Weights of a small mixture-of-experts language model, trained from scratch on English Wikipedia.
Experts: a softmax router, a shared expert of 64 neurons.
Below are experts of layer 2 (counted from 0) of a mixture-of-experts language model. Rows are named gate (a neuron's input weights, with its number), up (a neuron's input weights, with its number), down (a neuron's output weights, with its number) and show model dimensions 0-127. Each number is 128 + 24 x the weight over its row's rms, rounded and kept within 0 to 255. Numbers have three digits each.
Before each expert's rows: a language model's description of what the expert responds to; "raises" lists some tokens whose logits its average output raises strongly, later layers aside. This comes from a sample of Wikipedia text that the model never trained on.

# expert 21
Description: Word-initial or mid-word consonant pieces, mostly b, st, B, F, in names and rare words like Liz-b-eth, Dienst-st-elle, F-rontier.
raises: "ul", "urn", "ree", "ons", "ound"
gate0:116144143116090125126095140143159160116119130096131118111148106098129150094131149100128139101133174156122132040159165133097129127101139155109121121153129146165112103083105112131097129116148120103105157144123147107124139134125113121129129148093128111142106102128155117134132143114068131113164142158094145108096127160124146125183123155073167177128159080139127116129176135158151141132149
up0:131118156121107145148152102151107109144150127104095194142137115123143102092079097151155123115118163131176139144108159101141119081114136101178143148137134133121099115088113172134140089105140123136126101098188153129113142080120155163129115117131119117112080114109116130132160135148100089145131099162124119149167118098142109100095153147156090136150131143117122110083126088129147146122131
down0:157069118136110094108115116075124136116151123112158147149122157149151130077140164117118135146111102144134144135120124146138089095150164135119131136166145179125137119092130110132119152164094170147126137098127162174068112118139120092145099112164132077178128128122118189095125148152154113129115144153119119142126101137103131123119118172105122108098132113134135158116186124120132122097127
gate1:141108123086131151162117162127127107098084126169179128132127169108079133156117148128118089122144120106169138150143133156119135130141151169129143066115105106133097127082172154139148109140114159113144147122076155142131126148107113158143124121177127115146117124125147109081092128151122145130140147144110106138095081095151165132124097132155183134153145113075142147136116142156110129139127
up1:187123079111126139146104116111128122146127085155126144108141145151113143126112107172119105134163102098093131152181136117149137156078141108122138113086120164123100116085108150195106131159117106162127089109129123131167134081161106115127135159106138083165090119126155175140153127135134115134137132119170133122137157127120114123098104149129110113129114149124145151121116110115108134197126
down1:148104116141129120100128163146138146153128129106117168130132106120107163112138108113130141103164115100097147134128085110177138102181133124138182123129106111172136161100131121126120140118110175172131121113132135121144137120120182105132080166083106126112128108135152179074163091107158137140090106131113117110107136163132151095143139151149064116107127087116090116130143115103128117135140

# expert 39
Description: Second word pieces right after an initial letter, such as an in b-an or B-an-field, plus table digits and pipes.
raises: "at", "is", "ada"
gate3:098140149075171101111126118177128114108107118150155117119128147158153122135164163125132127136113085125156082180093144133125137147126109108137136070109127068156131125111133120128127126123141135092114119114159078104109170150125172126121144096129147111149124128153107122148107127125173129153131159141106091140126143105160127139118141145094125183117148088142109130110138092186103128148166
up3:144095104149148166135114149101126123114149146110143157085112128112110152154165138135112097117081108135121109142088090140113153155107114140148162104138130133096130154123149136120124150138123099146168115154071139139106105121117151081119135143152147126090116157124121139117169111147126073117118114122145134137201122126121128103115130088132158133170069106087090160179132151129142142091133
down3:130102082124143133129140117142068154103103136125137128172113131110141095135091087122102143142127126111136106133179125174107123102159138152137091147097199125108104105157134106140123127127116162113186133143147128157152102173126144114146135126099099135133115144154163085182123145122178125141181122109128119088119142126113133126128148109086160122114139090161163142147107127144111135140139
gate4:144145098110129170117095117118099155181114110154137118111146123098083165135161176141130109117107150105109089140134140167142089101124124125142126075159160110114095113148092122120139150100130113105101151128096151144178089151127133064150126116111149151145151123147104138125118083114107154158160127146146128133129155101107160148149110119165114127113096088137122148162130103135151095165136
up4:135169160089127168165129166097154102146143168189127099154123123088168115143102138119082168139129160117105123120119149125130176161123146135106100161133114127081178131121098124133170133119143125125108112147105114181132134111130114088091127136136139116142141134116126078118150145145110076131114148073121111138163119119119132143143113145140130105093145130095168160122117130139084115127125
down4:099121144144129141117180139161128102133134108126140115124087163133121116079157107158105099136158133145120139126165100147122122195141145137158119134109111159133101140156099112127194084135125148124149138126104118173099099113135126125120088158068095140114127149109091112130156138114144159114124151117131087157117073158115111113154122083132141137129098082091132112115111105129140133118089

# expert 22
Description: Word pieces right after an initial H or h in names and words, such as H-ip-Hop, H-ump-backed, h-us-band, H-ug-hes.
raises: "et", "ar", "ary"
gate2:152106144144143125127111079124117154183133108105128128124106115124104088121157181099133110124100093115110111108119111164133154113167150108132177163142097151118087126126123138153172140160123112147131171134103149111144144113142145113146156131112167097133111126151199143130106096122140126129142157157102126172135108114120121123145114121153172140116130143181144140144157100113123053119155
up2:118149142135112105108156161164120121168161095109144110102145100097122110120122197118109169086136115134127154086133114130125068121116128092115114102108137109101143112099144170156164129039173104174108155108143119174115132116138104100130150130120132131169139150122124125114124155148157092143100128129130103144097157153133115149111169103129135112140142111119128090122145123126114125107130
down2:136168103134121115125124119139094121117161098142123147141148148165198121115170085114167129125126122103146122102142141103167132109131113120134157151133149135161155133125127108139162111112107115078099170121086124100117157110139157141188139101122122194115140141102154164162095116165136142135161107114115107111127131142104143094124096108131128124153159159169157121158118178134110108144147
gate3:166122125138116112132091164113161134120148155156107111116140165109112142064150121112135155112161132136123109174118117138112105119093138194171151122143109132118071099131128132105166162095119116083142149121133104149154138097147139125129116163113106096097137160139128168091126107158121132133123130108110129117125142102121140145154134149121121166140110168132148132110133063115054147152132
up3:096098141113113109143146128051155141122147120105109126127144135141162118141130150136142168125096156119137124067146112118073116149142120137103144131133123126112133174104166098132116138107082136141137123069130128126125154115113126117119126137214149118115116137125181134140182139128114125125120146136131161135121150169169094092118099142104094180102109105160130121141110144138127090127142
down3:140099112147085179143091117120090145114132169127086113075151136149150144079137122118147131146071144147142170118125109134131135123064075174095125148151126169139093140114144149123125139079119098100153144138165148101167105108133137156122129142117100101115159145094132110131135123126125131133100085158151105136128151114129156151123144104134147149129089151116109123150141120126098137127171

# expert 7
Description: Sentence-ending punctuation, colons and question marks, CJK characters in titles, and words like ar, bas, However, But.
raises: "un", "ound", "h", "re"
gate4:087112116115091131128120123114134124095163128153152109105137140116152174132119129105145128117095123140111177131151175126114132094110094160151119151155097156184130071123141161118088122156182161107134113148115119151156181177110085107119127123152168142148156132131061109090133116111078123111162105146117129155160141137114135114139144125118134148115117140135135157097127128106113117118112
up4:126146118121115130110074131087130138185101116184124096132091108102098107144134153156141120156137128128134100057130084122138117118120124125141117100119159129132131144146097091148116188107112090122121114129178131149126141157117158150123154144185114121107126145120141136139126129144177106121050123122112136171122149152142113144147085128119116087140121101121122106106122092145144127132094
down4:066115122108130090141099160133142128086126151150143134119122131109124153086099179100139126103092118148107071098141142130150143147107177159120100125138161125139172132132107143140130191128153094122129093146141116148183142159121126129149136135105141125121117097119094136119140121145125121152118108134114117133124154122138076094128065140137123165145156169139108118108080128130119140172091
gate5:150122134164148088167148157155132149101123130202142143091120109115126146143150149105143122106116139119138130097149102122109134075098147118127125119122119137092123148119151194154113079158188123078080085105164128124138114150122125101118175116126136093136151101123107136108129173128128129115147156157164117147123144112123141144121090157132115151142144154119099111098120131150088092126140
up5:086139123119075113071143131161138156158120159156116157113118109136104128124131110123108112127113115152145159100111079159108117114119122151119112163157133089168137122108103127112128150149133119101202142135140135140112137134096126092109121185124096106170162111152171142135134200130133144106107116122131129089130171163113160124130132158141121099091155143148100133139116141107154116104137
down5:114111162111146111132157145124120122161128117161130124146127092140124144176119154154099152092159128128194115116091126119177134120124131138125110126113118084104129091085127155146124122133123102140098098142101160123129163144112130152128099133107153122059175099109156114131126137126194144127091134139120179163154154103129101124133127168136127157133166131132109152112105126087123083092109

# expert 12
Description: The piece arg in target words after t, plus short syllables like u, il, eg, omb inside names, as in N-eg-ro, Col-omb-ia.
raises: "ly", "ely", "ed", "ed.", "est", "ed,"
gate0:095139145144112107145143157122121139089130138117116154129158110151120131110120164156134151081087109149110193187173100103147152152116083126123148121128114122122126112136156136176151122169133126199124127130112145137090121112133148139141115100130130122110110132095108130118122068111168109109148111175085139135120127093113120139091115133131143107145095124095126131095158149119066108116142
up0:157084131139116157132108150090147115112141166155111111145132103149127106172134154114156137121112148151196132105121113176167106155122161151103160103142150120120150120145096159139134124125140150140161128141119183103140083160163069089114124124108169144108120171119134114148134112123153082122138138171150129117176128122130163154170118129125143133131134144110150184118141146110104115124132
down0:129131097131099112165129162159079185144124134125138153156137083130156149135141108116121127095134101122156109140109119166184097129186146153148114153137114100157154087114113151123052088106114137132126091095147112141119137141092111142105114133091133127103115090141143140148144169122173119101082164126122147114103161139120093133097129111161126127126132139147120118135117123114146097107152
gate1:189122115113163132174102131120165139119120128106143105109119143132115115130093102087130143138080159120069099138122138119114128145165159125135115143139130121122108135081125069111119128105142115105147100114129162127138093161071133112170149123141139172106120118109158109147133118119126112168186088112112107129133165111148149124141118130129154136154201099101135110150149135116093130154140
up1:137157145104084146131092152142130087138158121133092155118112112133112133191170152155164115117109112126140126131142147122106113113135105124140119142144113122116149139112158135124096123123156146132199092078157101132134128131069183136102096146102147135099152102134107098177084136130134172135138138122137105127106156106163121155137115175141134096124125100150129153101152143165125162108152
down1:109113141073121099165108118122132105100093134127165111129153104153144130125144122107118172122101115140114133144129153164090112150152118172169127147133155148103153108124135105147111103112175160125109105108140124133109129120108155141113102148120175070148116116127137146127112123123125155081140169097130113141094095116164150121089089122136129109119137080123081148128120117080076131075163

# expert 42
Description: The piece it and similar short endings after an initial consonant, as in Split, pitcher, Pittsburgh, spin, Traditional.
raises: "ted", "ters", "ched", "k", "led", "part"
gate2:089105133167120129094139128080124113103177136122136134162146127161121148111146141127157112098189136117159101130113100125123121117112121142112153060184150130138172118128096124117137145117120179124161168110123165161123159149165114157111149154124126114137126126081099130122129122146108115138089078144132103122142132192104098102102164097132127128113143152127129183129121106140130119142135
up2:163111144119129106109149136116073120139164089126155150147120135151126123078154139136108106125173104149124094152143184141149122144108156172163132128077111166117159147107166121109158122123167135127131173154098115174127108128167118116106147128115125115143107138120122101167085163173133098142149160116158119127147137124154101122190136141134160111118150162101127121160140102133136106149139
down2:144138160088185107119133103114101140102134085073191161118120163142123162137139109135157112153128120142104136097163114123131140111128165096130140122118139135077121188108160141123128130103131105111124117101097166152169142114124088124125131138125110146142117144143087144118119089128108116127121119118131105173158113144152132102115131123132181106105159152173098094104151121160091119101152
gate3:119113123112158122145173156105165114106125118129119111113101122139108132147151130131117127137115194101203110154153148123172123126160128087111100137167111094110152090134139148181106138143084153124143124089116153130126119141097139126111168146183130162075106151152143103155150119124139084133106110120136102133096163137148157159100113150129111095122116132100165125157140150099128111131128
up3:159150123167149147113135133178130144123145119146166151165152149143111128146133129175155118118110106140115124180124139155157142128129126147157134098131114153127086186131057116132143133108152140122121125139120116144125136163125135097106112116183129130103102135128123123122130152111110151139159169155162110111220147135115112095147123137105087082141104107125105104105133117186140146122138
down3:150096132114154090141124103112111135162118103113126089147108123087158117150142121140130171147141058121113162185118117121097130161124115138162127116107139119096130119126153138117170121121145135150137139118124136112132146135144128142126133130145071153147138107109145122089107177150203139100172106121126111126127090068163134080136115145129142118133148153169116128091154111088132092149127

# expert 54
Description: Pieces finishing names and places, plus the, her, him, months and year prefixes, such as Barend-recht, Guern-sey, Harvard, November.
raises: "med", "pt", "mon"
gate0:130115162153118192090128132146140123130134111113112146050121132135142153138191139116083091107154122190141138124132122146110136115148114130134124135101161211133129120110125094132104159135146127133131179133147122176151113155135130142138130095136109088115147128101144119117130147098099113148141108158127127136096087117137125087125096143114170133127133165112105131155123148130092148137093
up0:142137104101119127103104136116161119135146147138118107141133151110149088130131150102124142171088080177124137117159130139133159125137091125145132161074168134131157116123140150180127151121078085106124115150133089155137068131160157086113107130132160103133146123150098113132145120120142121145128118162159188111123110086104124160164179115126152104131130147131163115169137111141121149158120
down0:104186168117135147105098082116113169154141153102105114114116132141138088143171148107077095176128115175134167098155142131122139130115129158119168170111130159120118129162112076101112117105154111116097151123141122113100122107135130134153147116120102094143186129116132136154125150152120130148140099150106157171167099150153141134139126139120188098143127104128117142121127137102122148090131
gate1:139154163187122096128121162161119166101122111146110155144116127109148150095127128152146137165183113176153116113126189137114145104095106136136142119134155152121143124114142115187140125073122136104130119130128131127143155118120093127098144154104145102153133097071137111085113138145121166140121136129137139130100153148133135138124124104157123173100141085149158110117124064091097116138105
up1:128136116106144144096072109119154082166117140125166152121129143153106201129128112129144163156097126104138154107109129120167157139070142120130096144143154134121150148140118114119129104142147150156101129129135110084129115143137080126155132103117150107111153102126135115163133122144095152131135164115126178145160115185143171113118154173131104103132129090117137122132173097115077104123111
down1:164169155137132122143090147163097122140106129130115156113117126139115153143139111107150133132116166120090101164099103174162119109133111103105136142185091135184150110158141118121144150119135138143131163098122127129107103134112151160186149133130112166150156142128121124103118108105172172176141134113120128089076157134130173108143106136127075120098137144119101137111124125145104151176133

# expert 56
Description: Second syllables and accented vowels after an initial B, G or b, such as G-á-bor, gu-é-ridon, b-oy-hood, plus stems like part, Bar, car.
raises: "s", "c", "al", "ox", "os", "o"
gate3:123140160127135111091120121163145162146159100112088105139123146103110142157152142126137128151151124162152104180121155144146106125146103116162105129160160151151093112109147148095121122137173110129091157122103145129135103155084114180131099131133158170086108132112145079127127123076101145093158119108106125115099120099090075124142150119156130131062139125128112146131151097140115101133136
up3:134135139119119110080167135112128119117103071124078148121160146140137107161112093154104148139161095157130140162081163134107131180107176079126110121126153103121142103139138171134120111087145124137112114111154148167121159124093118139138106123150111140117113140157160096172159143082159091110095150127102127112112130132117094123172145133111162127155148120120178139109160122125135106145130
down3:160127135095120121155155126156118086113128128123104104129111108141114159153113131112117151141170123149169097137101175126148154116112100089160133124124113135141112120130118134139130104099124129121072152141168177159117127138101084115185092168174130161093108181113160129115127121117112116146125125099103152130086150137137116098180144076134136132156154147146144132141144092120077129105130
gate4:147169137093142150197120117126146138098121108124141123133122128099141120077124076101131087132172088127173084109141125119159135118187159086077154167135150119115157105142088134135130114099106123179120111118099109135131143132145139126134137118161123113128129118135145108121079129123101168118112141114122112149156110097114146140099125125128158129162138116123130180142068119107131107106111
up4:053122185173110094121071160129124122125141113117200127106125157142158154103153137104135129156135156136141112136113156156145133119102081109097169145173168145138114126142129161132119139144144141123118128136120150087142159148091155113129096110177122163133122112127107102120114128145122136117146134127112125107108123166160080125087153098144146133109166131118111117150127110088139101133131
down4:069080122156104116130140174138168125117139142157129163105142119197110122150159111102139138103138122113129089121179109163138118090124140142159094125120114093138144136141110141146132132138156089118162121112156115121096157139133127127164079118114118152115140103103101143111139110143163145115106159107128125102132179180142144126105168126113127053131103146148130122122154145123122100097110

# expert 45
Description: Single-letter or short opening pieces of words after the, of or a space, such as V, Th, U, v, often in names and before non-Latin script.
raises: "ced", "ay", "est", "ec"
gate0:134095137163114147148169162097144067132137154094097129107151130163168092127128101178122091161115119120160121117124150095163164143129114110126087139140097108111116108165139093122119124117114147150155132111121120174116136142114145123094148096124112152091124124145151136104110128156142113086120120153142144141142149092125096159135105089098118135127114088097120106162167138084148095160168
up0:134091161165146122157146101106161064181143150183098109100146138129109123104147155132118163133151100094146106119100146115119140089105101119127091109132163108157122101155114129171124165146191120094166116134093122138131144100145113108118156152126140125129116119127132136120140157161135130110116154172114103158143146141120123166183139100116085133120141128155123139164116159103125110149137
down0:108120110136179125147170138172138140111090143128097188142087120181110141108084127136120135149158110118071133123088086136125159136144156116147150092116115098106095168146110164113132156114123088163123173138122141104102122145129148101095082103156093114141121130101129097132152115122141112137146107145128149161132168145166094127129156130179120119151103126134114118146116122148156118126116
gate1:137178182111145155153097115068120135140139148173117097128096127112100112160155136131169124138158133133093172103162132159110105119134126174103107152128160124107145128132152140133137154141136103139131060154138130132166158165139101173121120106129134125115081147143106106142157094105159110138129116139094132107148108088134101136130138143114123115118146135140157140154155179125170113130170
up1:146166109105087137193124150149145120110157143136113100102146105177116152171089168148086142101107125097157119153130116139139122115115128126161126153105116128123149131124113152118092063129094112134172119129144124111103143153158109106111157143148147132126148141137141136139081154093136083141157113146125119136135109109094117100164143119143143162176134104125136171150150120108176177127143
down1:128168110120139099139156158094131126163147125123096090118115108143152093161153142111112131103116132122126122100150133148074121132074168145182141139105098176094100134104146146194122107136095132147161112148151121132139135100147116103161113128120113111167173133117130122107117148146113107110142117155156131160123100135146155128163129108115166178154142141080154112150126137091093157146147

# expert 4
Description: Second pieces of Latinate words after prefixes, and prefix tokens themselves, such as ex-cl-usive, con-fl-ict, rec, res, comm, rel.
raises: "ound", "ording", "alls"
gate2:177149143111148108122151141130129139113100123146127128120135177102116145139174151141155124188147127091133153112109137092100097148109168123120111119126135112140098088069148146140103097092132108130141134122085098096129172117163109103153110145126163119095076134149093140100150136176135113110104135122141166158099145136128132131113174163142120120169129173141113128135096101103154120144113
up2:129126160131161141147134173088143079110102152123086126157091121137141139121118129139139135163108080151145119130144126102149167149111128116119087103151136101124133170130082108153145135108178153123103147180148107118149140122175144131113152099080140121097137133165127130138084152128122138133155112122120143083105102131152135147102145131122206115145087098158139101165124099144121141121113
down2:140127110099154125086136140117114107087160114157104102108117165105115092147092133147184095152146133115101192145186155110132144122114114154151111125149119118115100123115114138132134105071158143098101117136151159101158151146079126152122129096118116123076137111135113168121155138139105127138116128124143165165114148123156125144088109088157175159118123095129127139138118111137095118115086
gate3:112151098116160136151162131113105126100153108112119138115159111153117146118102125127182119126117106153112131127164107162150140092124077166116121155161139141163133128089105139145120125128139165108087147101114172175115135108057129138126133133102180124128120095147139130124123167121106138155156131098101127156151098151097143115099133128163162149130112115129071153100167126158138110146085
up3:154107172109114147139125131151106123145125135112149152084126148101124114119149140151135107099106134133143135098123137138138124135147186148135146117122131127088150114087112129161130111150129145113137125141086159064157145122162140109110109133161109122147132169145101156103110132211141070129171133056132128120135155134109111091116096108141133153159128120137153117149103148142099160080144
down3:105146126184088127155174140159148139127131110154124104090100099153145113104142086115144158136163100203106133139139115092148136155151130127100141155096137146121143068156158142123138110088136141147122143142110096128102163143142168127133124091098107141152126104134158089113154151089112124118161162157127166123147093101159137149132116140144160137089138146090118141126124135102121135148112

# expert 60
Description: Pieces with l, especially el inside words and names, and fl, sl, pl starts, such as Lionel, likely, Homeland, flame.
raises: "ed", "ister", "ú"
gate3:157129119123113118141085106089133159194136129132127145147150125148113106119126101088095176137120140129126177164128100132165131166117104151090075120104093131103108123141163125152125127103157116143139111120124127120128122125163145105127089140098162130092150165152107148120153153110160192138147094090104128110108061139115127127109080165123136107147113134138141133172118136125143113142138
up3:105090158145142161149117113123164132147109135078100127134167130100145125115117125107123128149116142130101155105089120104115100089123102142129142113144134106116124123084080076109152147120138126147150121078120124142126132154070133099118125092119141149153122109102097133165106129137135083147141141140158116143089150136158116109198147151095123128118091087157161098122168146087162134141105
down3:144122109123172090137136121164117160136117096121133150095122162114118096109113139120146097122166113140150119114101121111149140093127137170132100158121119110160096159098136190127107141163126132127099118132071125134126143128107138147151154090079121084112164126112127123119200122122129120118103129157140079157106176085119108145152110105137106129075142113103158139142133158136163100121115
gate4:117173138179116120095105092155101158122132119135155117136126122146104155180169186116120135150136172102135155128142105113092119125095142148124123159140178107115112131135161129130132177129172145123104110170178102164120119133148178135152148122128135089145149084143142125140116134109121138146115080106115086134127157146101166088102141127128149171134101162116115135118139110159118148119120
up4:123111103132131127105156135127144149122131109095157136111151123148101143123111141139153139169132127104144109186136115124148156158131096137136103102107062147115132148096113134137162136141093131108116060101135124144081136106155169118139118120135108129150156132093170132116126152120119129104115162108094060161116146106180174163120093113090116094117157178116109097138139144126137125154125
down4:107108107070122129117120136107101159158137110125134108130119153135117154119137179114142145115179136171151151061106108116114139194121156133125151146146113131102110138087092125105091125117161121143111113200118112131111093135181106150107118135146108120112124109139135105108135152179148156130147131140151148130172140099147139151090163161121149150109157112106119111089152129136148115136142

# expert 5
Description: Short lowercase word-start pieces after articles or adjectives, beginning a longer word, like pl(atform), s(loop), def(ining), m(ilitants).
raises: " played", "ents", "port"
gate1:093098131114120129117135203124127116124120145141107122139111174123123097115166159135103103110112118124154191164131128133183200143111101127087138128107084133170143102163140109108116128177144076147077112103098149120112116118138122127135137124172189140148129107125135129141142153142153113132128121107189111094104129161143129131127142122133126162145136116121117130149128141134158134145127
up1:122144098116154152133081126120124126130128116140122173129096105119101143119153110116097117116107159119115107104142109109129070119130121117094102091149134180122114135127140122124132143126131175148181136114171139130125111132138138182109125149120149114136109117153138094122115198110127111123148125094118141105151126061099093145074138140154179079146136141105115180146091143106097148141122
down1:157156162119057131133124110147165140158139135114142095123108160140110134115134087127142094120085122148107095139135156084121136094130150097117169089131119165093155131148099113157172119084115122129193114126120122164098129127146139087145112163140101101084103110130137132098110128147134167121167123147092113148133126110120144121122138135104058158111099123114127119155129122106128146155128
gate2:187136186122117082084174134148111108155131100140100164123115116114125107141184150115132120145137127144084148123166140153132152123132152146130125160114127137123168081098132154164152084087139152130088122141160121138125164117110140098116173108159103105160130136113155122139140100106104157147096131143128155116123165173134124113124164112122105123157163126123104082118133128120155145150146
up2:164159168123102111100159159163145110132122136107157102120119100109133140126080167147116141131125096183149145133097128123128112124155146180121086141085127117123123105094118108111132164103132108078108122139136122106161099164144132159130104088142142135109157096141110113137151149128119122143102070127162144114109144173095158170123117096145135127120143143119126150108087101098086178131139
down2:145099097130107114094134130131102154141120114125104175127068089148103124120141170149085109132118114136150102143105091106169116166111104159173173101165121121089143157155149137124142123118160118112149140133100118123139145153134070102135135064126121147100146080081152133150124137142097158138106135101128141105164143140109150126137146128141106128108160121126098103157140086138128136091149

# expert 50
Description: Inner syllable pieces after a first letter, such as n-ood-le, n-ost-ril, w-ood, sc-and-al, W-at-ford, plus stems act, cent, work.
raises: "all", "te", "ement", "ico", "ional", "omin"
gate1:111137128108141077114120159127084130125109123107118143134134114082114133178130154138085129115094131141115108100150131122121161166142084105113134119154087123130091105091119158121116096119109062146137142117093154114107159135165174131149137150120109116163075099153152127134120130099165139124136129107138092132103125091154151125096107154151112156088136130106114161140133146129122152179179
up1:157110142152105114097132111094169136089154112089138138167161109151143112123131167179118128137104122123129148105127155130101154199117137129132144059089146148123147134144134146148154100118098112133149155111112146102109120100135132100093090128159124086115148088118157140156154132122135131159105131115126123151160109107133088105148117136126173131126144112130186136079121155174120149147131
down1:120152084117068119133134159131155138192127139106118158104147125119122147124093123162105108133119130182134088118172115129120151131130109102110119133182114152135079101109086154093125119167148163143149151161132121109111135139103105114152122079166134108149173111146150133132120111079117139123122164094103121091166132091102087131154114122131147137127154121141146144125171116114124094110127
gate2:106165130084163114089080106091165177118143134148125063119097096150128124104093128110152140100117133119128144119098101156136087123151129138128160157108163148111080152130143140100138120102122115072116119150115163115128137130136142094138118143128113094101166133159124130136121109110072115154141112083110112151121088108158100132142110086164086097131157123118142120142142112120139134140100
up2:094143129158112148087117112106148140129163170114180111133141156132120151085158110146077141142149092098159134114110080112110142121142146118155149109132125119092107100175118137156129220122148095131108114130109085117136132129119132118097145154121138118153104138067097147122134156172085098127141134129119141126071116097134124129122109160128120158101135135112149127135110158139124161122131
down2:111116124147108143100093085102128133130106143128092115151115140138150079092183109152111131146096138125154167129125115130113169106118127123097126134116117190118157108158113145101099145112101086121115153140125149115129144122132117147114114119137126122101110143130072146139137102125093075134135128114138099182115121131141051134077118155148148156138130096091107146167155178149124149110139

# expert 1
Description: First digits of years (193, 201, 202) in birth dates, lifespans and event dates, plus table pipe separators.
raises: "0,", "4,", "3,", "8,", "6,", "7,"
gate14:142100148168104157107136135097097116081180131140130111147116136123154128125164158137123124166135125150130122135165163115132134122101143106123192153176134147132142090158135145156138072108127143152132083110119128139117168105132145120137178126145143141108151143139131120098134099119150107074176156117101129186125147127164145131120089157111174125123119126127129148134145159125141157097176
up14:141130129150083079144108138157113172135116138065138136093120110125136149098115132133100060112177136162142119126137158098130132121119122084094114141147126121113115103109178096094118127137111138129135076127079146117114107129118100107115151184125168154136123101135134132086104150096134097100122130114140121106179166107191133151111133133144110122130128131141114101108144103142132115151156
down14:117183112108113169161132143161122125166102136114146127150121112095157094164131145154127155139087171119118127082121183132146107136113081132140146147138146139099129102123111115134149128081151114141134138167105132106127105123129160150106144155186114137080128148129135135139094125120111093105160110074152132169063091132137126091149149111129138111135135135175153120147090122116142122119111
gate15:125130146132110128098145148141175146113134136118133145169107128085153149123124140174129096103116146053156088139123137143117098097104121123155105072132127125112159140146165129183081114111136119143121108100092114143144160097115128126154122145139137123112142131140150151126143121127169137109172128123136088168147139113143134045103078125159121117109102128131130088114173128122116126115148
up15:096161124104133148124132133167138127129147134104131138120143103112139146139129169179101169140175139132098127107127161131125132134102137120076127119052149145126108096127056124119111123112126115129144142105135123121141108096131127130124171165179085114141096127134129150122122147113132131124140128101140171147120077161164066141129117123180132129143113133120090115120122129134136068145176
down15:128094160112135102144135138179158135153114122127140169124128120154138101138133162127110095168109097142134071123107140113134146101101104113104114152139143157094168145145168078099148135108113150087140192110115119103133121134099156078156117132152112141101138175125109110130125124154140124158158121169097093130170124160109124097101148130097129163126140104130151095115127097128119148158091